From a checkpoint of a small mixture-of-experts model trained on Wikipedia.
Size: 8 layers, width 320, vocabulary 2048.
Experts: 32 SwiGLU neurons an expert, 8 picks a token, a softmax router.
Training: a variant of SOAP for the experts, 7100 steps.
Below are experts of layer 2 (counted from 0) of a mixture-of-experts language model. Rows are named router (the router's row for the expert), down (a neuron's output weights, with its number) and show model dimensions 160-319. Each number is 500 + 25 x the weight over its row's rms, rounded and kept within 0 to 999. Numbers have three digits each.
Before each expert's rows: a language model's description of what the expert responds to. This comes from a sample of Wikipedia text that the model never trained on.

# expert 41
It responds to: Short word-inside syllables after an opening piece, such as ach in preacher, ur in Journal, ap in trap, often after p or b.
router:480523466499462503530446495478500519519519497509499489502529466466542514498500511463492493527461463521496469500473491515516492519521482508536456493501483523526503501504494495499506491494497490473467483489456511533455471531472480499537538482523533544470522479476416522486441499490481524514519464482467485461477537505498509532520467476472492477481512476465530496536477490516528522519524497535511518516534518486501486453506491467507508476502475532479542462511528496520519485505525465
down0:474563497500469486496510514500471506506518512497512516478509490520519490493540519484516502457478530505505502509498511463507542540514494512497509488548529484506532536543506527499495483571448550523485476547549531434466465475517478488488509468481546514489531531511487484514489519527497486520528502515488526512461490542535479479489470544511554486502503491469503515469479451480479514500491501519486535573514521526461484506502498479491482492497445530513521508487484493476495517499487475
down1:477473544494490451510469469536505509498551468506489508480503503500512464482478507506518508551462521494492510525495473478513502509518506506463455484469508504471495471506527479518503552491518535459460527469556524501488496458530502533502516470483513527479481485497518522499474520482529520506507503521504484453518553512525513541488476465487527400472488508475571516528530490522511476501469531490503487488482499502536467518522490504491531519509529492476511507453482521485512507482494549
down2:513495548465484495530487503513458493490498514484511509511539500536500504530531517495533529508498465515496486530539452468495462482538505536488521517458545493492509501490498514435515524526491512495515467447443521503524476476507503530482464463466505508480497504510512490495499511559533484500537464485475547517525534429477502520456495501528491528571487462488538478530526528477497461442490483501522467488511483516511505518515511526492466537532543482491514509494531542489513510511502529
down3:479512544442480505513499486479493504509481522476488513515484521518484535505545507524496494525514498515481508444476476515521515487490438530500505560499497536506488472497515484488493550480474509515514501469528443518491462467503481519482463572515468526510490488532492502495513509547532494496501516507527477518510496491510502520547538505491507505487493485489515502476473465492434486506508456488470509489527524507507518547498508457560546496474505512500492554489466494478506490470509546
down4:517481472489497496476554510485512480505503475508505530527478511488525535500474546516515517461531499490570556473490462480517503522532460486506495501481503500515501496514538518478506506569451498501501486494510526515495490477513529487509523537472486480504527477512508468485502478527519501475501495494478527454505481490559533484445457457540507494521498479547487561471469458497500517501502495506474491527503469494539529513500494523511523540477559496526490494464495494425526497497523479
down5:504521514498507548524500495508460481540496473528502487490514473482503526509466513479515473488492484498501477442466534500508511463475494474503479503496487563553484496511457523521540504474515488487513437513508525481477538507490473548498529503543488467489475535494453507446493493476492506528462456509548504509475499493495532505475471493514518484475499533482554543502511532471532481529495489503508551537466521541504487518490448505484504490497491523465502519539527484441518492523459489
down6:489466506523502524451511533486470488477510471528494512503505497508507523457504532469492497461526496502513495541476496489494486494523467496536519479485522550502505498482479533512528519511508514506476528546516542537532442524500507483479548465467487464482503512469465461527481482512520483515524521517503538472495439530493511485492527494507477502521544515485528492520519496558486496458498507473450485507522451492511497468510492504500550520490522524478552500517531494461462494522516487
down7:502508497511518494497495476495525487496492528482520503486475518483472458519515518505504459481479446509507496540510520522530544496500504522436491518490566560472477493521496531537529519551515487504498490504517513487464495507498512492512499533452487499481524522509513495488536476527516502521468488531546456440485494512501498487483524527496498547490549506498458520485487508495498477497499482540494508520494470482430450480537493501472497492522495483490493480523548470521527480506490485
down8:572503517442507510486521482503507521480524483503502489528501496489539523512493523462511513485504502517478481495501486483473516468482496530508497547462525524511488521476509516459540504493486517469518534511509479529529489481556504479508498483488497555491519536496437500458543474504504470509489482536516497537504521504562468510498522475505486520526527502457521537491480543497458539531520475510429514512493530455455462479457535539526471503513479493508508510489501520515480450474532488
down9:551478493487498514561500498495543473516497471499530540476446494469511526509538477465507482470521443507481510479540502490482553514466476506505523506497527458516519513469510516552492559488444471508473514492489484488508483523472502544498488508513500492503531471514530502487515460514497499482513456490463475565493489493443488525525477533524535455494509495497505480488505477463477470521533488477490452502505511495502461513483520509515513503487520545494500497546531511490476507505490513
down10:504518477503497522495495526496498519476512497484478489509518479485436509500448481526528502497444510517507464526453512505476517535489524535499508474499521525528549476555521485488530507460472496521516514510473514529592523501514502499541463486509512509477474437485487508504489505480477530507510486547495533476491515490517495476446497467496529499507484506476488482487464479451504492482474483486527503492502507536490494476486457538524492530538504478537501508464522450525516490503494538
down11:506519465512503496514497472487511501477530496522527490553494500499477508482486491483530526506497464467461548544468506506486416495520496458540511509499512471509467534499502519494504482520507547514504516509515503481529509486484509537496526518530478517524531502531525528496544504509515520504496483533520478531512503494516511488510476517538533498508517504468482488487497534481445507505507487539488510520489507511522531489502541535511469521461458542489512463497541512508486503486519527
down12:478526478511498516493491490553505495489479451500514463488500516510479482558499569436510508490509490482490506494468572507508503489532509487501461462497500451496507459480457511523508498492506532508456503505479491503542508486441466491481486526460495511502518495523479508521505497545468555518465477480513480505498520498492501470478518490467503489483520529491486531498502529498484516488549490522506487524497501485548518496489479498462474490511493456500501485519497509459490519492527454
down13:525494530473521519498505466491539492473537482468531444479517476476497484480456499538485495518487528515433519482495507529489476550483494556565478527533539513492507491496474480492493475478520475516534499473497504508505503516517525513528512494538501516505492502477466452488511534501498497491496506503477529550494511511518488524453501511479431504505490477501533473555512500475464490502471485529492513536524483555493441510543512510556544499506537507480574526482501484492518521511455557
down14:488524481434481526527514512489511546535492478513517535511507470561543515515484516537469505477510531491461503498503505458525522483483468491506514523489525493552490503496519483511514516485491481507489488412531467500488461522494502512470519550529537446518529489483514488524499496506489500505522487467485480500475491502506474500510512475483490506492439479496532472443478480483494462510475460484500522539511494507529497476496512518475508507498511494497541509502509494493500494470513541
down15:504493541486486465473491518474479451497475495513522494479554488488525482532513486526498504514505528453492499512483525501439482496505501516494524485539512494543502504465478511521492463491553501536504490478502434503501510472501478532511453487510559512502525504510483507519496509490481519502476508518481525499493493454481473494497488465493489478518511521487434520483479480489482446498466494502504499533487525503517503509520500527513527458516472474523486513454512485467505477503519468
down16:476492515518501514529504520499498523513532508500471532445541480497503487535490442503491526471494531496536467479502507510512483467524521500518500482516534496505492543499495537495493496482453553446517454499435522462488483491485505523457456491493476519518493511485520541493504505520512492525472508531489532514518511535509508494541497540489513525542500502502486493497552520517527508490512534492443537517488456521473533505529483526527498511531485501477499518498492521499492508553502526
down17:507503523511512489482470503564515509465527569524463491445523483536474534488468462488511494495501466491505542504521475503495481542482565419481463464456452536512472453513516470492469505503537485540492539518475510483488488495491489475526494496504506481505497481496495496492509473505501501511520532466531484511506532535488504482511494526504549526525484478510558484466479505546475478516483481513505489492471513483459473529499558508497525478485543534508478465507499474480517532524502494
down18:472480521522459512516527545485495502537514497560505478516479496479505474506521514470472484549490474536501470526481486471534498493501508512494487485505493492514513464494475496498565481503464496464507498493503489543504535553456461483522495491534505458473508473515517486529450459536489500531578523478497478519474480517492507462508529467485489526489529521545559514505499520510468499517514484498501464500500479491472490466471489502471491503549485486477491495490478529474504493497514543
down19:465505447441482466523451520506480555520518466516447489491518507504517535490477518537513502533528490500509489499459513478509489531481508458536435469503500484500495505511544518489507464480462501537453496458478482503483516490502477526476498451516472444523499493503477463493478507526535494524521509496493523469487456534518516486493521472506460495460542502493523509496531498488546455485541490482478514494506532527543486483524505496545502487526500466528457481500507562505493468537477509
down20:471505513524524488519534535493517520493473471497520552542503520496498529480487486468498513474519482508528508482536516477460509494507489534513460532469510513482553475543496494524532500539538485513491503471478449481479489479520485513496516507456467491470506496492517485510495468520460513518484496482520510514450517491534467500469490565531507523498520491485513495513513497484507501417530546532475472502482499489499520495525468531500515512519530526483507524518488518508495494475511512
down21:510490487484476534523456481478480473521491512498487451504492469440455470496504518534532498474530469525460523498483526492497524526509495493492496513509501466473517490490505492517546480506505518520521487525470489483465494483480493507462485526553500522415495506464481533496515521515584471488490469518485521487507495502496505510477475487501485519468496491492480507472499487467498498538551490523490482504512488486516487493536458505520525472537491467529456447500477499518470493482485505
down22:471529488497458436555456526482474478522522481515488503475548489507547534478508502501473519528528493445522478517485542442478505543474515494528529506488530494535504539511473504500502526500514512469479541494503500527535490481503504503506483537503539529505481490491483487549505489536517503484511510484496469515484509481457490480499517509492522522516494434488536506502468450501502529484507505514498478502497524459487492470475484472478483510473488478457453440561500497504523482469512451
down23:501495513469480484513506513489537480471476476495495491540452573529511502504596517527496472505502502487506489524487503483487507501518484524490511515510451522507467542516514492498504543503493512511520526515467504487484554469507465500495457471523513510522485480484508541447516489498505480496490482466507480474535497435512505464538512500523488551494510465504501548500514527453512469526515479473468486463527495512503552500499527538544567549485517473505491508519486502480485512513495513
down24:472512518515488457533504509443504526466506534484516504492489520473530525469486502483494514489508508492499510512472563483464526507491475508531435512472495491498489496517496498453516525523473488523503543485431499486496532528471489502512458517518517540534473502537500480521491473469486465508503477458495493495483517465519520519513447515520491516510519473456518525465511464551530526490497533464439501519557513509497486507503545512501524498485515508480534438527515506499518508480539526
down25:494523505504494457498513488514488534537522509519492511507507481510491514480460479507510512521535519513530521506483526512498524534453500475513557515474465544486492508502519492520466486545510539487499505548519475498518525513482519511492523518533470503500492478481493487535505487436535470479497554492526466547523526521533521483488545480485475514505540509511471531509484492488482490507533476490490493452485524503512499512478489462480512499479550512496438472503530498512496509481521527
down26:504534511464502488479509447528463528482536546493475462465530501486509506494489498544510496505479530516477528490500492522485489457523492478492515508532502428495527498527478480487507529507514490500524494495500496491497450510493524456499502528496523512522525497531483542505492508533504531495533548522531502505511461528520504532484516509518464502495524517496482529464515501515526497530507517517527537497505495483512521511500512490496542486468588520484495483530497512453476535487486551
down27:549473509516498492505493534507478512487476481448509492499479497476523492500523484512503530519507492470504506517511505490472498473522483488534438529495548505555508524498478528483505472512494484567467484520516512538492494509543463467484542513514471533536492503530470481549514496529554520484504465547499517524507495534540545491512499507525475588492461517537487493505494506485481482467533453558484467478513520507508505537508495524496495488477481502506463467507489505503505521473490500
down28:478500471495499492523512507499503525500483497512472500514504486501507495469510475457486486516536481489506513522457501539483528531462542518538481510505492472490488499452511536467503498482514547490484515513497495487503517485480486473471551503494517529491466520527516517493480519523496519495502521525471482490511519484424503519494530494464471503469487512484515519466439464484508492493530501543507527527546514507534496512513504537535479510503494510475513525476512488432479490497496481
down29:463496473506524513516499513470492514510502556524504451516541491523498541459529513505454456542508508462506483529496527528504494499493499505537523545516539536496540519512524496488472505518529520490510491444527490475418520468500518472486458495529483492513522540472491462506478515549504523495496470553468468481507465452486502499462509522481469455480512471490523509476484514538524527496495547489468507484505475489471510514500479471562489497476525555515478516481482538508515519504489468
down30:553490508486484519502539519512516498482533459459492542510505505553515486508549508477504486493502473440520513488524461521494502453464497495491495462509532505500465494475467491557529518493502507475452469525505457464516504498514473519511479548463488503513441496499503484488473460523485500488515502506474500487495481530521496519473508561539490457500528527503462541453473515530510493543511493486501486504485530488501486529467501480502452506476540485508508504480466498503484498493514500
down31:520525491494499508454514479497451536474497528513505498491543516490501495526485473477523468487507485507493458473471451487499506511481491515505496515522523490484481518469522474498538471532565506449509481546557516497520468505520515494514531499537458510507516495519461457487513498516459495537534519501506496470501498450445484554456502515485506498470540530486468508517514413492497501464497553527446460515514502440489489484486458513513520510516469538497472498478596479524494526479534485